Below are experts of layer 11 (counted from 0) of a mixture-of-experts language model. Rows are named router (the router's row for the expert), gate (a neuron's input weights, with its number), up (a neuron's input weights, with its number), down (a neuron's output weights, with its number) and show model dimensions 128-255. Each number is 500 + 50 x the weight over its row's rms, rounded and kept within 0 to 999. Numbers have three digits each.
After each expert's rows: "gets" lists some tokens that make up at least twice as much of what it gets as of all text. This comes from a sample of Wikipedia text that the model never trained on. Tokens count by the router's weight.

# expert 5
router:512481501461523497434416533417483419423480548435531487523509514486557531532517647506529432470529511424466489337566538442479502403444453457572491627475522531491456421579474402424516580525557459500567460553491556485489482632387515457542513503474546517476489471528443531511523463408463546559500499470512449444513454508403467516476513514456445522508517647535413551532480472463477517440515
gate2:512491463485533469505462464489582470466566566556468511521502527504463494526507472449575439519518607436593563551533534530428480419520435441503470521437541479478618618546482507448557518388519394549525440553514482522485490440446511529599510469566494528531542449397497484484460383505486478562473497484481515577497533557435470516483494443572446529496541477517541474528448506401485552473464
up2:416488472484549503539504448448500524508484447404509567404573461504508504418481528489492471431512582507461457448503523497521598502450537529508478488475561621506529458620567524477458499595546580514572468542474416482517470497388448544441509488523487551501398481486502483552475543499486538507470529538367618559427410542543480504483626468577490487499529512530438462526496543573501557478518
down2:568538541563572462538566406411536525523511498570537464492473556381521444535605499361481490405583526437556473555523532483442506461503507498485460531466462528532568483477534504580509457499562493486467497492516434500512434535515586407530443472422444466504494516554596479533509461442458544524533485517508522476493520553492435489553578493520449411700496482551510528560494415473492366462469
gets: "-", " (", "–", "/", "===", "=="

# expert 27
router:508546469449471523497389466501501503450457582445494471560525561449514487427469553536512436540462504477550556473466527489458495381487498516472460570512482530529524422586446423461391572539478533570472445508468567456549440565378507453605402513569560509572463432436555551462486589471494575540489468450567531448514496549462516520580461499451501462517492516458491617435492502568483579526414
gate2:514445458533473460444510488546510420425479448541450540541520565451556543503500533487486479617387503519512547530459495411413542485558479471395501481594448443528438506504483409427412464456520537529436443552623562537515427539511524427512453513490511528554576505459487518486619474441483402455494561457611499520480589520438473536484577527466618549479529480520558554535472485443502548473382
up2:478457528520483455449537508501473545544428489573493550546584497513505566600500593562467549498506436471495439496488458548384453454418559497659499443473557570503468531461540576565443494428621477484491508530496502517511466491532554484502495444503594584503496513527478415507612495466523546537569504601477526450513494497569472497535556458592493464540590489551506436608513450478551390469452
down2:486534479434613537525433492490567386480432512461463474457576454580533456417548523473560494463538474508514542548437543420466569617560512451492470528520534549562581481507539494427558426484552569450510431436513450481512528534516417543540459480528520500545522522462457410484636480616570489452458455494445543469504500471529530446514546485476524408495409472418458472494560522516428551533490
gets: "==", "===", "%", "S", "R", "P"

# expert 24
router:473431537546546468454463442455481401407570503470515471486436515461532485549506506410546510503529529487456495432471527529497412455488479518490442486471483492545490508533524457444411493445438504574641522532442497472507523540406576434521581514603469584466520478518482653473517538472435477561472509532539509465574458510535567513552520371382477536519515595544526564410432491526476605513385
gate2:620413458498447568475453525443492539457484547522523508445434586411456523465435515465531480470521498534484542500403430616514532526591493459575452466543555538484488424563532503577501360492573409549563488511427469438523469567499490510532473523509535555493438427505572504497548444464448518526533587456555542468490467444435541512472526570398442519479516421493482433486511479532631553476473
up2:454537458551476482511531535507526501499558522381526477439488480536552422518476519636485503412538466506426458445536415496412469561432545491520553490448529538565524475531470496492528564439446508453489521510515497613523506460509472510461432529509533500491468592420504495521474501505527424557449571598415439545502426533584453472475494448583500557513510532461524458358493464499539465501422
down2:499471530553515516498487432501504567477648483520480561481517535492538462478460511507455497513532544486537554532554501524496492534509576521572420463506498482509452454515515533404555488547421417451490544500458470511412478420445487474463501517458544489525515534510521476505583465448503653380653417589483489547409529573578472468535506469484492529467552469497505576497578533500527521531421
gets: "-", " of", "|", ":", " de", "="

# expert 14
router:491531484520565496455452427441547476467522515446481509508457583451535545511531478435591417585455518442457458435551500482518445482464472406503482491537467543522461424484461459486473598478464478525536526450558554521485460538433531407449507527487421537471474534473590557596482530443434526537417562404498494443500450498395499524612521460466586496562573563546522511555474424503470502527456
gate2:534552475519463482492534472527509423570551451518465440592491443314466521570542486482504559439538516518482577436566446532531573513413528478474496500609462559459414507526489514442477520581525520517492514421451414441534446406518513500552502442543456430538556572571491545547516539514444442528438497430563493520526475416445520478594501449487525449551472461497369490605531424474521532568485
up2:521556505544448415538513435448547464504553447498557473484573443513463497514460485418521519478475564486478532527531467453508600501484544518539467499597489520483463421430505481482484552492593463443395587485572537546592542498450450523520454485429474495503535496621504481458445512424532455513473546475541501582484484400452530523575492398455623428474530514501452480559519480473484454559435
down2:506600536457514604559518521554498553401475493516502509509447497576536475452532553578611539550513518494545451463537586526461508483525500518417489524470516516493534502463457467514527449451630551490514429573427385474365482405518489464509495439579518469487432419448514499528502355574536519543577448522555510466515449540527514437498507531506368553526554484557487533478524513570407487493550
gets: ".", " that", "\n", ",", ").", "=="

# expert 28
router:475411527562528486501431538299474493487519501491544443533510573450509534539418555567596482456547617480453516470504506491549507467510468506533405551446470499475476429467479383359398459475464506513538470515521496422556369499537506419509514543449533471464481518507527535510498500507431575540497524456508504510469486518492484520602485450455576576503509604526519527466417375462483527545446
gate2:470549532545544478538409517450519524528503604436423464402497473445490489431495522513502464525595540438433588517469506466407570449492440541572533535487446478466489431485433438438490507473604511443523465437451438436491441617520599412515566378597453567473536456523552443444484517493552459498566581473477516574531519499508440476571427543532508523508465574537451476491397422495568452500453
up2:504510483550506486599403469373461435558470521510428450478501463564427512564527368460512561453548564520531523519477542400480501481384493546539544527472456544557532515479497493495501408396524522465443441505556488523527501507466493481528502472504448565462500502518488564594554519578489448421482548449536518464521499479527483540528448369527556552567455623508450527486491522515484501509599
down2:408542455486513495458497502460392523480420509520531508408512535497546548474444484436586540537487548515464458510500546504365528406477590510442436489405517539527482521595496537440477555487596546523487401553568506512454515411473470537482435456550512395474547576438544561458508524543580488540488493472582489552425512525544595561475499504520603522479409438517534441492517521408556561483468
gets: " ", "18", " (", "19", "–", " 18"